Below are experts of layer 5 (counted from 0) of a mixture-of-experts language model. Rows are named router (the router's row for the expert), up (a neuron's input weights, with its number), down (a neuron's output weights, with its number) and show model dimensions 0-95. Each number is 128 + 32 x the weight over its row's rms, rounded and kept within 0 to 255. Numbers have three digits each.
Before each expert's rows: "mostly gets" lists some tokens that are sent to it at least half of the time. This comes from a sample of Wikipedia text that the model never trained on.

# expert 16
mostly gets: "\n", " UTC", "′", "%;", "====", "Species"
router:129174193150128125199121121145150144152139151128131154126153131161133141079084155059165151113152173146096137120125088114157109161150039132089144094095083104158168145123127151127094134124185067114106180105146107138190130093176136099062127164165076155113156120107095070129089147130090129086
up0:132145131120136181115154112134121156125092148122131055164102071136118056102122117112093138117110096158139157102107162077102074154098066165102105197169113164125150117115077118165135077086104099145133128120066102166152163115114083099085113137182175112160142152161094066162135163069150161129
down0:107106125091141102216136095186223089117153125087122156121119074151151121071131103115134180108200159135114172144122119076145144138154098107093104118150118109123135109132123127178121179107078081112155107173138087077130118086137146147164136114173104077071136116106122086108136155131108121056
up1:151156156083119099153061141116139152094154175141146156113129160112141138173113114111129139165116116158074146075111200105137084082095117102072070126157168170058133174101114089194136130089180151115084151122149097092129101182105136124098122181117088142170146108048153125119098092117131115123
down1:122122097098157147106158116143197101105145117101149105189109143060125150196179106114103150127121127120137142120109203142175162124114106147106178102088102171140184153106087106077058121143105141153168162098092087133098105101087080165160124152068096108121132095218108124139126129121088117117
up2:143121187124110137156075093133182083118097167079048141121172152106085153106158058081116151144093097186109179110109178133159152115133139104084134076116136069104120118083155127181108139119202110172088173134150154140141162111136111077152154132106151162143067144121120133117114089107147151128
down2:144151097099104147124127130156167096109141149131112113188118118157111140104129073127117248112189199113123139092133075136121161114177161187137134101151089134122130170095163136112112133188180138110138150123124140118202164144114088121110128155173167147100149132120108096072142210177110142123
up3:153139089096118129163126123119141152107156136053093077079103164161133116153151134096109152152084084134121188126123139134156145160138098183067044148144190127148123139158157178116120073100090158121130089107142101147145116098072123085140115187129184089133117122067122084120109082070147082144
down3:141107173126139112097061202087125112114092134104145106130115133128105161113057115152186146119156157152074104163112129073145105099205146115119096112164097108103143111139129166135100160138137188120081044116086145144075145076115113156079095122103083090111147186064117119137167152113119137125
up4:114085171096113167110102169103144109134133133078099133065149124070140118122097115082106106122136107117168144158087222153122171177147085096157126121058101099137138124139095143161092152172171142098101133051150113139141173153067134189108083095121126148139132168128136163096101053124153139117
down4:085127066181110108108170137190157155145144072110155093113129079093108153103143128100146190148183127138100126130115136150145193114164115085153146103117095121137091142134161118099115110181188152093144120043092132089121085182113083070149153079168136179141144115104093153081137138104108163109

# expert 38
mostly gets: " km", " ft", " mi", " −", " MPC", " +"
router:104140131142171107063158174137160168087113119145099138094140125105172174151097109124145172099147096134136125087104149156159145094129123182120146071068071162098131076115088134099138162121102146158117110136133111173124080165135108184139109169129102133102197145183082151120061089101107214102
up0:135110115057147088181114087101095108128097102087167146124140150133172119100097050157121149157050067129157153119158166097181128104132135155135057105127096124109138134146074143129135129142136113128151097101174125105143116095108136156148072131113090104208142132058146055111110123112148063126
down0:088152143109179146118177112114187144116139106143066130189115110131146164115155140145180155166153163114104113131123160092129182094152069123136121082109135156121147118142120065096111075092102137087112122106169093159146070133069131075132069089108126119106144095165046147139173117052117154142
up1:121057152084135191138144105172152156126099117121055111145139122183171114182104112147131117141120107143084110151171177101081157119125087105049094115139092154169130123196116097117135116143132091095142145121189202088125132153141081181191117108118125096091150164101134105105084097105132157148
down1:152152069128041107140077101187117124053089173143137126131152128175116136164138196087132124136109111159111138157151080148143200145181119147102119148176122090112155107137091111126109171163084101144099105086122162083158212173161109114170106105128168119146097183112133111107144114121115129105
up2:089103167144101176099105136160126148136181185108067094128132155134098078103146122103117059153167090113153134146127186125127195104117096162090154136153103170071104073088127127182212123093129171179189107146117131130141089106173117094131129131136163112136140192115163084139120138114129170127
down2:168099104132105142073128118147155084144098073104113114098146156136132111118095150155105105166198147119126149118073084112135145112154136164094123125148147088162153137127126132111053202090087148100122150121095160171098153215161160152109170058140144119131095147133197161135091093060119145081
up3:155113117106101074146102108081098144151162150170092119156113110169100132123056150110151154131119087072138151126103164143114143105088143125097145115107059164072112123126179159129134112115153165085063086134123176133167188190102154051198158087121158113121124131136154136145086069110179126127
down3:130182089145090144099137150161198103057125149114130125167138114110148114164074176075117141105112131093125140142172164143138194061156113142132170126095113126181163124165129115134163115124141205118150117153177093124154125083123096082108103144118146144104095099166150145031127085166150076138
up4:168148139111100127148146153046080160097094153136127135093076119133083144136118098099123078158162105120136121173129129103099169153099121174116148125096097123144120041134070163128138098141162168037080109106088165183116115175108131157072098081147121133163090090118113095143078090159160124139
down4:141187133095114067084125129146129167122118153081136100134098073124050174165093151081169178091103125143121075126168168107098133128164161109144098052089117089190146207113172095145109137125096160131140113166179142132127107065186117092098079131132100126106130144141135087129127120132138101128

# expert 18
mostly gets: " who", " and", " took", " They", " has", " received"
router:097106169106093102128094114166150069109102084084106105091108184095135136172118085101156155103176145130146078157161123170074190150147184117156162121172142164092175139106086169124108158127153096121132129132134098081083127154087171147114097170077107121135125108107123144183058112143095060130
up0:061103155099138086179103092146128107057138122091152101125146121106111063129096116166127126122088127153110082113166249131162041184155119147123155132119104119115167134136103111176117108158137091108080158101121145097141137162128144116155069149129138117164100165084162081105093110166135119140
down0:135125075174128182078148144188146197129111176125168133100137196098105131159178144173113130155141150157115189132077156089154121149119164127069095116100182097159120095159126161107139147100148135108123097113124136145224160077111115083144151156115130159116090178130105171171148137156176144121
up1:100131126044167109156068122077063094129144152191187157136169138150114091042139083147125124139142119140184188137122175110101139122119132118156092133130142113131158124111090088122098114187123098195144198147140098108103156114118116172143140098189119123118124147156127109161193092147125100121
down1:158140175101095123148125118145157085114081189122158112108151222115216143111118138095132135121130059126154168103116097101156200095097085163109109083140065136139123140167171128072103149125152188130167104112127109135141146114129119103120113151108129168165096132161143174136074075176169153114
up2:121134153067087114130140086167092141083183097152139094133194102201060111121172151184090121178121117115065112155098184139130141160113107115118128099125085079079167121134139143096098121168120113127144123089118164148137184177075120097107116183101081172065111134151105124159104134137146130153
down2:133138130106125142096147068144144119115123088120097100115091099063125122070180083167082145196160147093164138158150126051102154095118119096129098077134112113128138119115175168120141089112095097131111178136120106143059117132142189099139142157068112105089176120127136159156121137121102061041
up3:150114129178088117046053141123146127069080117087160162103097176068159154111101113179086159177131078074123137152110136057101143098097117132111141118122118130141150166135119126128150135166117100042114047099077115120113147107134125161134089145119134082090148093107162105154150150118165131130
down3:128129120173101140157119117156174124137119121127125112087108095118079103142098156060109135076126121207065161074153139149153121138166094138131096146112064179133099140119104105142104195045139170169108131161149156070093121146152092151150178065159114126161120151165124114102118137137118047158
up4:158161155109110045089130118054113141073103118133116111115124094168138098124101133145114135152152096133121167110164107092195192186140112125130089130082140139125184094129197145141123119102140123142163140104086131144164166130175143171137123111178156183150047112111084141180094124120130056142
down4:149107172135145123180148146082147143100148113122107114198132187125128157225091141185181137112113108124153127149090153163136122160191138165108110136082202184178158155118087109161156068129135148080111156151129177098119098094100157144123119082112128150130114104164080183097095158118122145136

# expert 51
mostly gets: " War", " West", " Church", " Saint", " History", " College"
router:103102165164080102106058103124114117128073184067160123156129111100128089152048140167153163094061166116141194074129144154145122131131109171114107188121146074085128121052150051137130145126145149201114174134122145122118145159145139144095144152124137084097135121154137149094140140149132126162
up0:083120122121138172097107070153132166057162178140124136097118165117124087125152151113103026100161110073127189137094115127173168170097150029102087105130143073153120094171112113163051126162139126084085173134127113118134116158103139112164151111086129130096164125122138142134103131128132141128
down0:090132059122099149126174136126137143118140227147115162176107122173122135128137155149126100093103087093144181089144165125105117170098186135067119162142190099062104094168157125155128086130149150130136157107165136122093098226115090094131134132110129138178126150068144109128161088100113091130
up1:176143178142134158092139098112062103130126094129112112148122149148087124122084098157118163161140107099068174176138127172115120069106128197114120154009111069091170140156108112168116151109149152113139132087125112158111141195107128141139132100100102133111149142138176090108120100133168072194
down1:179106194135111157183114113093111161222140087112158082122116117155111115131102130165154130118210065083114132116098110141170149097117172156092095148086174056117096133071141113117138192128140137142109104100176136069132105135145111105090153152114121135136134150147174154141159174093172146153
up2:127125101155084109143088158157115132122146207127126092109148140188147123061106095113113088138130099129090130094151056176074104142152101127114135106078130159059159128141146114107167155081139136088107112080128169123060129192120147116155172162123187155068084117149117117187109110089158136155
down2:092078119184076159161105162150147168148154195137151094108152144157116175146144163180185115118158106077191138138104105109141112136094136123133126168066141118151069119137137176074077148110114121128131140063093083062101143120113078123145170155140086107070090140183139103096118104118107148115
up3:067105156125208085092136134124120178104085158160144059101199109101108079156146129127122109142089133088129131103142120138106114140131119113117133204086159151108148149187069118124135152069098118162164172114189125089078111183115133165083146139135129112121168175112156137095125101080139159080
down3:102143134108130096139113178121110139161083123167203157138216144147138178144187162144118160188142131060072144133103157119103088145109084090110160150120073106108132148152103113093083128141079096121138160139095054179136143176066105141115125142152138142144185126084163163142123157117122131169
up4:081122214151100103130073128089116106120116172126153175123124159149123134146182141094093181112146123138120161110114136145097118147127074159114119170151173088105174124095107126212147118153145161142124068075164151176105107171088112104127131110102124060157153127147146090073181174131147086182
down4:094156139126127126135190096172093133112142133202080160124132123108184124133122122095105087121156168188144106080095108133165106081106143121144138160138074171100170192178175173136141086092166072075117164101142126119116084112167174133171092104122105153173153167118064124134157079134138158126

# expert 13
mostly gets: " two", " three", " all", " four", " several", " one"
router:138142093175135137111096126105139182130167119148144162095102116098131095058104142149166132154175157147095102169086170064070150126136160108112124182168087080139124142130113141109175074065153130152112136113203121068149074099148140165107146093148115181074098122087141176114076132132119093100
up0:141098107077120102078150063144158190071067156130143146100116104145130106154091083103115103152138110132081113144131161131125187173144124102111152150085128125113127164175127157163114141144141088075067066149172148157141159182150146182083067131190121111178116123158100098148104087108158151158
down0:140144083123123127080103131120069106071124118085128182168090112080120181115153078054110116137087042099124138124092098091095086056114116120176097163124132121090087175135131136093122118095111111111061107123100126126079121153184197125126155160166112132145163173170109115125123113150153136117
up1:124147150178144149093149132145128161154117147078172092195146173168094110154082120175129136122143097090167136081169187088099145068077129204132075170136134123122121111111082181166128129149130088095108081148129108151113162123099067134140137087160119107159150122171135113168067059151129139124
down1:143158144101100113088143150148108114118131105179182113160150124120108127154176169182104147082061094196129120100099148225139154108143080103087084088083125138130129197128105149120123144087159180151155110161087106086156140094109097070136094115096133089132121112185086124163178133101158123140
up2:127120143073135131165169111131104136141108121115110142140164135144122118132102157108091140193149079206152173138138143085129127164119148155145109168131103131098093091032096200140175140154134141076102099133139121107145146124124127083144173104171090126120098113185106149177159092026174120080
down2:101126115100121119114080120115113103141108145137083117177145154198130128123130169110072153038139150153129105124209163100090094099135141110222133113097071153081122127132185091119186098106127108082129133159165193117133142168109095117120172162121160150110053104093143126126141155140097118146
up3:123154130115106174089136120111133090114108152155120085107137166187100121150104114112118134174135122097093121111110153158102093155072128123078139191161113201146106150122161111088163143116148151148168128067147129105109136125073181132149142147172225136064099170118229100161121103142164102116
down3:142172163119099146130142133134144147115168098157103101103106062164120126134099125210151111152195095147132148121107124156083111134147208054142134148189095050141097099144111151133130136121137147095124172119111077181128104173156144174090156102118130126073149093077102138127148078056110156127
up4:115097143174136121116114097110189084143094159133131148153193147126072169094116127095071089149160098152086212159078125092054089143145137139136099109132194107116107102161115147119113105146118080127096146144157074171115107127061134151115061149120130150089140093114151145143138058093171136122
down4:135153132086147175173149107125156107126164092117115126141109172089141118131124169155179105149146027096152129160107152076142180187090183141128143148169110119123122160135156131064145132122151166153130189130129053175129104088083168132084132108170163069129093100106083172131110097106128147087

# expert 37
mostly gets: " same", " what", " this", " every", " per", " each"
router:131126124151062115096119118154075196162148096062172120162118087103137129105096137168162152156073147125142151122139151130175193116131138130102158194125125136116124129157160111116179120136084101117123156132192155135091160166156150092126120077138125116146100205147123078128058102188127128205
up0:052115144177118099114154120159137096125148120109107091093120118124164083123137116094095122151101093117153151170187153107098153091113135138131093115098162087168129203075153126119150164119162060137138172114155180197169141124069123133097124043159117162163100167138097142167134160061152126113
down0:092120129103073163152170147135118168134125155183088116141067107097174158142101126091164076099085114176155120073108093135179074145119129096083149067159122063138104139144103111098139129163146106169119117064115084164114147083074180123080190091135157134125150130139140146095147112075148117098
up1:080110158093120114155129076094103163102125170112150113121152107145124091142131078128120140152121137105145121176098062098116146150130094193108130058140167150112125112073078217137203143155130180200151090067112151118161152150119109200152121133143106098148101118123151142107123140184105172103
down1:131119128143138155106070100157116163144076148097120128125159097112124094111094069127118106143089170172118076127122113101137163076115132156154157065118183092072138172150159147100136186058089128134148067114136152120123133132133143141102129108112108073130174139079152086131073216143072181163
up2:170048135105111124104130079125127066104140132137155096178144128146140152176120111171128112098176093137064173197060137132083122150115145146120145099165179015102131120150092147139151125101178113111104133086131047172160139139147135087119147082117110113101125096113110119145143150124161105143
down2:165134084080105095081119137083105123141105127108173114160117116171057120125111116096143194077125131112113157144096091137123255131081146174129159086154159126101107136108141162145206082137148131105104105131155137131103156108111191097144109136116154108166134147138130108106193170110175130139
up3:144070168147114171123086100163098114142156140124114112163124126117051128125090097171109085131121103089102155182142175090128154087082133140127161102185114118093093129127097118153138152139165095212106129067121207162171135085123137130140083105094114163149117195093132133168058134157131162137
down3:159147071074149142143117114120109170195121112102135129159181095099169170124143072096074152133168175125093190125105137138084158103124157087110165107187061092061091104113153120130123134096093097128132155131132140168144079075140189109136154144174102143102196121095110101151145147149138090132
up4:145169158109121144111151107136168151049105103112078113110166118163154155146114109091115116165113106164128094131123113114141177097168096159105178138165086128122134060144130156128162103158105150129164081091132209130128158162132086149093098159123187184168101200118122067132119046170128139106
down4:110136081141132141113175076132117133179130094125093148063199136046120116110159110130159140162112084116115128092094107170162113099123123042097143101115125048179083100061156154082088116130075159097159116122075089127076165153127116120104165120141120140132122096123147106124162164095152118131

# expert 10
mostly gets: "),", ",", "\",", ",\"", " but", ");"
router:132141196138180161082117180082126105122122135119147061139139159136098166174156115056174166082174119111169095184135109068173064140117153111112140149149201139121165133154136105087096152084128156142138160122156128109130136103149151141127116158121148183133129177172163128175154091090104088084
up0:087102097122158123119118176114131059092117176139159092154143202147097101108119175108106098152127114181136132122073098173103090194143122053139092180163208141128135119142106123139111145141128062103121090133152124136130189151128112126154176163081164175164124189106156109124134107087140088126
down0:130154131178095124071171126085106097109102133169136080152161154132159108135142137145083154098104107047173149188111061145157154088124135150193099141199123100155124143088153127109190112124135136143129118076177065154117175126153140131162118112100115151154125167139140060157160107151149105191
up1:167134176113091070159085101091119125084108127132095064138135156132135152132100130163089102128143105077103118142086109133138130155150108131112042141093162084096085132089110120140136044097119156168083133123090133120163153137107112167148058097129169186162181112121118078089138112135142074197
down1:162134145086175103108172129163134168106125150127210136148204197138120088056131142123157121150125155114065143113085218129145135082075154143125132086113130069130132134150158178104128147149138159169132060086097132132124142146143145127109150214065114109137124113113120105142152100111136133111
up2:167128161160117081081153118072129183126098115168115132135135178145106121114086156152120142093121107139151122188140121122113093156169101191115116134095172113118144070120110165119052061126100102133079143126104159119150184124128093198169114084103064135135116192125191127092167109157156094159
down2:088179148115131112158078085157156133112082059138108114127137120168101123092111088122198183130171115120080137111167201100154138073141180116148151180123085145137112152151151125174162142092176120120136127132116124151086093164103203161122108162068082114191099152115140124119107130077104098105
up3:147158173124167129117179142144173205126083137080132172085127090140127126099140064138128019151163119140125124124110125141156112109139122101080069082087059152104141157131165148128104141192082147134147138119116131089101137151101127110134132148132188181096137133059064157143123134078129123119
down3:139101195150179162101158126174077097139126113084140126123111181068119110122120151136142123094120081190146094129053131103121059146121203133151117115132109122103176113135138101156142135122113160134158171116139128089174120170129183132110077103154110093161204178196173103160109103139094137110
up4:207153151074149060190147128173125162133101108098131093129137073133118105073088122137127099135088143150120113082124156152098142132158110100143170159064089167153130153167156188150117154108053121147110134149143183132118126100134098166134179054119124156111123154090125084133096085179108091151
down4:122159145123145110106168116189157158148159149105107185180132071128146141080084146120062091124051196137161146093110131141109123183170129162106103089103141180062116109102080093184158098109123170125106130206113160145134117140122117132125139106134189130110163155163103117108176142174101132102

# expert 39
mostly gets: "\".", "|---|---|---|---", ".\"", "\n", ").", "."
router:133121215129142091141165130154092124128116148121123054128125168155111168075125154069174144084155146132144095173159107100137127149167054159148122122131090088165117117146121119124075144121131075115108129142204154103072109074136121111083088138122077135105174150103088131085125127154099074059
up0:122124124071100189096168111146135094094101136146185070128113109149086108120115105118109127112159141143112145121114123134048145168117093093119103132147120128110127165114116152144093067185171138145109115063185149158155135120058106143117139041091127087131111153155106059159161069117141158193
down0:109163126186145112141145174111099158128111140118143132124108113199106184141099165134158151146109138128114171191140088103128221101107152126091172105137042156127150108195164123098088106140192096114107131119092104070066131146136106074114098151134150129162189151120152120122088145123114186146
up1:086178129112146131116114087071146129134172114159177201146135104143117088102219098090101101170161137143066121098125104142128121115157147106092058108118120133116206114131136174139137111091131105199126167143086178145128094139099081100138085077164108064121113159151137121115097145108146168153
down1:131128164148114146199124119165131105125155103141108107153102144176116071067113134054112143176123155153060176099125182126071149122126137161178154130115050103128128177201149126171123111194186138102110046143156126120160145113106124114108087125086125123098157094116110135133109183130140128145
up2:055131056072136096072138125081074094102102084144130154175115145155130135135102150119134077136109130167095109132100147121133075170090177093113096118113162145122106119142162139148139126132116125159129151098116135158220160160065095177137158136175121187119111139163169085109124050123150086118
down2:127122094144140141150125126084160128171101155163151154183149108127161144158044114100137118120129098156135125126126152152118170143107111084113109069077150128164110176088107104161164086136078123059143097065118170108116191125124090113125105139142145066078061168100123091087152071074111120080
up3:165161137094137094115105051159138041122103160065142145145098203169171117115148136127140083153139069171142116115193175139155160130085147143107119110113148116123119087117185175167118145145108175132147164135190161118072109156080129090122168107120174106188136110120096136114112085108140124124
down3:102108143175075141128151136138108119107153182160053119139203121080121171117135141151116135077132027145073121095122142181140044123104105109117142085107166092102120126132155151158202081107108128091149096145083082126165131087077080145121148132171157132137138121110137143132153116122162136166
up4:180061124140139150131124157124131078117077185108130106152215078146153142127075121113112096143145091075092146075151131121159068124145120181094129099124152151112171157105133137148130094158074149046136088109173144081118150148093105100125111151095142158130123101056114093100136145104120059125
down4:148094170147079081137139141126103147136099137115152196138114068116099154112139145114177155186184122143128105121077118051173158132163091112127183122100138168083108132191107176192105130142068134121140112160113149083103121160054138143151121201118111097126145109133126120145122154163117185077

# expert 42
mostly gets: "а", "э", "ъ", "у", "о", "ы"
router:110091113208104121057088136131121123086140084125106149086070198198138155182137159117107132134109061101190136146125091084148074123138145143134164134145094115088140169090145138140122102189114159067107132126086093151118130107106078115105139115146116163114168157132129161112053121124089161141
up0:172155147113169166153127156135196135086166145149105136143115048144095118134124097095096130143148095181133136178203098153051056160125116153130114139052117084166113128107129157064108091154183143140119129101157104141109094162120161149099087150132154146112123093103096156098057142157137132119
down0:190099128157097111097088105147120145171176161147159121100091121122138153157151121120194133150136073175152127168158140144062163190122174147162125109124094151135087122146187113087051113102148160118210117116184147109081117107138194109128060140151105138162130124183121146134113138126091090139
up1:054076133105078148076091155167093102109148135099158146118158120117100123151161120125072081111111145122075151123132154146095099145073082092139103069124144095113103130163157123154111156100151162173145105132119089201087115077140203109100044128169144098127096109101149127132132138066149119169
down1:086124038134141124084096189083102099136073123126157171136128152105132104123121134146134129144092109090127161147092146082081135133081136137128103119080154140126146120126120083221123095132132155145099066096134081150106154133156142086086174086203166106104109169108181086126146130129169100186
up2:094153168146146138081113097119069132140153121151098121123152179148077074079123129133089126140086139186145195047170112148120099190106175103128084157084180151121151130107141080153129162085144104091122135138116136189196132132113173170142082105094157082113149101175147144116167149131139099114
down2:133093134144182119080140095136164096116107070112077111079176142163162110170146157074098154136110118154122092110125132107146127109121204116132084096184101136071132168161158132113111192112169123092111125163148141151107076084106069105140152108175104158072128144125161140103113108067047148148
up3:152104143149182126100149131093158121129095126146116110131124178159112136145057136100113167095178114145165118156171138176165146195121116153064128082180136147085148153075177068110118131147059159087136091085119173120113149170094104153134101107105064108155122090106185134154160094094124158175
down3:159172207108127136110090137163117063125138136155095071101145178129077118100125138166182093126183149055114088091169141131167118105177151090119166118175095132140156131169153132097073069091137155162116138190152194129096091124144102163111136116158098122106163122125132081141089098116136130091
up4:165117095135157107123123147159100100089114116133100146093081146144076124085143145151118168198090124117052147071132165107124173187089102121099124168068075168066159145111074127142026138111155109122131114128106105131130130160114133089046140124165105166116096146112103099072135127128120126142
down4:163204027170112128103161125111124162123133106095134174098157178094118143158132142153072167101133087165100127117135121132143063093119056111116142143156124106099144151129052197108128095087087128121125125136130151101146122122135090122147143142181138168133074119064121169096191148151126159158

# expert 36
mostly gets: " The", "The", " the", " An", "An", " Mon"
router:171149162177095123098091164065136110182165107108136142101126114090085149121088145178142154193123155153088120173104120145111084094135154084128116162164135081099190142100152113166152152151183184137149090078146141099075129161159078116095136100165123126108153105111088088093187145133125093185
up0:114115183095115161123113102107149131106078124108150127130172101129169112076100080163121121135135113174111118138067209136152186143097104114083147090099158157080075117152129094097121090141059139170124136080120092164144113110173089075179087133168130133102116182182068135127140136080167153106
down0:131124085145175143131178134137082110070127115165161109136066126156125111118101084085125192135133140163136134071121194146147158121147107049108123167115093129079088133128105155108092088104173161154156145144099086140110073121140119106041073153139148133191147161152123205125124122132131097163
up1:179112134112151158123107111111122097158181105131120162145133183142141120133101136140130074174163134147104169163108168133098121089111126141124124117136139128073158105095124161135147119056146080088107083097060148115111177133128034109165170134215130123120176108134096086208101077129175117151
down1:185085103115106135158093156137112134196141124157109197157192171181092089087089151146168138071130141146098141131126069111077097074115105151143134055103165123117143142126172149101147154075090163113142108064086142100142130149126100142125177151127157132138152154120124088161175160132198114114
up2:173182136159137165074111058079122150133154139068086109155086101152085100098195115146139168103111124176109124133135150115150145156073118098067115135130168113125191151132091112095136100128139091152110161106063141111135174165081127107135142097090199066150157129106090125093076090143136104122
down2:178132116178133185044102146098152157166113167076088148110162145121129106121134171089185099192118193073134150186113125078145168143127197110130181132089158160136123125122140088133173104136151201131094125085115114138131134118105144091075112144089132079099181136141086133123125105134138107123
up3:133144153141155150037096075089164159114135123159134134145166114146125169143120058148128087103196110147101124139155171142145082116139139163148168114156147117150175087115141145115207072131170140191121124080149119123124088092149108117149058118108153159142105197161118171165129075156149161158
down3:135114176110090113154123105122165100131143133140094167132101088104090098111166116185158151114179093128112142120102165133111096157125255154107133158176058116132150097131159095151118088106104133106152131128143148151053136118187162128159135125149104194121159117126152139152099094109160071120
up4:162150150116146169103178141066129132128082126167113151133096150184160115150093092136120093137167068156144118138151159110187156096136117150116126081121147118111192174136169123148167053183084143128109133133125104189117213152129119177175119123154188097169177156108117116134077129106152126081
down4:146144181092095176166121117139104118182078137149101126154093125115129094133107135107116060126078073142134089039189142121141149058148143146127124124124136141129106089138216098166143120096078089163113128123056066163145113101130091119147151113092172073170126125105160162117146124103163133130

# expert 54
mostly gets: " their", " his", " new", " this", " same", " its"
router:148163120152072146134132141106106144133139113119105123152160142105110160111121134153140095206133152095091135114102148086106119191129169156143140179151085096080160155171136100112125070086082083144128174121184103176138146106166111168062162115077159167092079142095096150108070070127123150195
up0:137095114160109121087115167067078108162144197153104094137081130148159110090082100087107178110164121132123144114137156115178169173117116176097149162070183126133096156154125103135098195119126093178142081138169144146115124202143131126167135124175080133201141168111086084115124136150170125148
down0:146092153163099135128109130161131127109127166164110161111134052141165118190165189188103123133147135132130179120163147121165116075123105135136144130125097085067188079069192077105195071142116123143155075118139131123101192111086137084133145153133119142152124102142072129126091136163109139191
up1:087137136112136178132138085073121126125150168165104052169191150119130126131155095086144148165149120090141168121176143110087109166075107153066156138151107143115106116092152068150045105081187100128157103117136133113125190166121138145182166147086150075109122177097157119140130110139169120174
down1:166168140118123183123147152108183134077128088164088142090074179055121127138128060160152110127101158154170098138153074135122141078147104145081111110094144110096096100156167137194087075096189039105091117161103100156136165110102153155114124163133131090132136169144112134144167147115105119142
up2:135091170073080137212034107079108131089169113134141107142144126084119134086126115065095075160141140106173148134115103100115136139153139133082140109124157152145138090170151113144124027159141103119160121124144145146150164182147100138166129135167121151160098147099067139104107098155154061136
down2:124165089147129127140117142072159130117156087116168115098127157052176113149156159152157118141148209150165190133047120114122082121153186138173135129134101123155125105143103173157155076139109180165124119120150108108101100147209141139129083113106166143076123069120086105152108145144146069171
up3:108111101058116145116093098137108076112186136113125076141050124122094134129087114132130142157156119167170161136108102095087147145080109134177111131127083074087068118150049128160102112158089156094113132106143133118114071197096094157111137117149181104131133168122119035109087139142160139120
down3:155116113093140163131098159090163111094128143208164216090159123177115117144083121079156119109108148113137103160107119124125131074140156091110121102127109158156135105135114128158126140167171201083117105121154163164092106109131206125135152135181130137138163121104125070188118169115138215069
up4:120125152086099162131164103120150169087130162099115065160110106117106126161123121056116144134123147148138119114130142162105040140125139122063144107169131202153120131141162143193063101137062099144157156099122173090123135115125074091120130118111197049116108079120174109140161095129151083142
down4:113141120103064115123135144113086122071091139087091116147115155053145165170171119150107080178098106098175132115123153119117055090058173073120143084181116156136141153132112157174064118140131099142176113137119117167095119103121156083166128149091136109156109103066149165087146063134148145129

# expert 33
mostly gets: "ы", "э", " Steve", " Jean", " Patrick", " foreign"
router:057150083104084118127074185174122089144144102154155159141114129063107139136142203107159166112081201103101088095135092101083097113141175117165166110150117110141114154119127073141130126120134161117098162204083123124108127102165123179092142111139130132126189104143113138110097175129049132123
up0:178102119142157125145146119110102104108115156094117125159166090156156068176104093130099104171186096162131134105169190116140110136099111109035051105120122139031137098133125190117173101134114102136136138063129124158147124142109064139164103147113167099151116143131139091097089065126164119128
down0:088187155177149086144041138125116158131148132152121152146125124167155095128102146142093106079130127115144105059121132125137144106148155142165096074119133210096212142135161078119109171112151121142166100088142163118117150167185130102130131195114142146122177190114071085120102144081098134098
up1:210082183167148120135154115110101161040138188097093112154137114168198118140135129106127118104162093160119144190110142104162137111105080125067072117115150129138105150138115183179107130082137096149152075075116118125123107114071128107128110136160103145143140169100131069103106059156142116151
down1:162115115107119138172144163144088110176076136118144147085165145121165064057122128092127094156147152131130100091111189124097101135127108084122199124089155105125093110168158111132135174190136078123054110141121164101142141097159136143072127168168177124096130122051112115113109205157126096115
up2:190073144137132136156125084115153111082156184106083120128155120129159074149116107134069158190141100130129157145158166134102109126116082148100076182104151096072221104125129138117198131091110117107131135070115075167129130146085083099099078115129122130173130149121157141096144095094175085149
down2:139070094172116101182109130078125105111110117052112104123130056180147118164133110099148121102053161151166097141154180073132116094128072115155140097158176133119130095100122104125155141154131138129174090145117146151086086146105170158120125143177097143195099122142130132035163148172128106095
up3:153113146129158104101112123076132167095113144113063170099164136158159098164155080131090137163112073176078134104155144095165127120078100193083116143121145116136110116153127113171115104112110148174167148066141180101155127154103104092143133155120168092106032147119154080132095091102172202144
down3:120077097133109136125146125073171096157097096085113109132129103158142132089106140151175146163185158141059123176159105174164171112181079119113142133162153064139126110101131163180105081142123128162117078187146139105119136130124193062112128087050092151078108123102135068129111156149138107109
up4:181099149082148130156121086103129176095141213091103075076117155162140092149111118145073117122156108153098137160147150136112110111129130159099136145102107174156212097140144136177093153128103160089075172084148113131138112149111100103153104089119171103157068134114113044148126096100194150153
down4:109129117157121111070179095086111183156066164115103161121150101149108151177175112120167077170089061128202077130108135158113092156162108107116117106110136130142141166126132126116135122133092149132159126101076189053090093125151069117164119137164108214134128140158074163140146124148119120162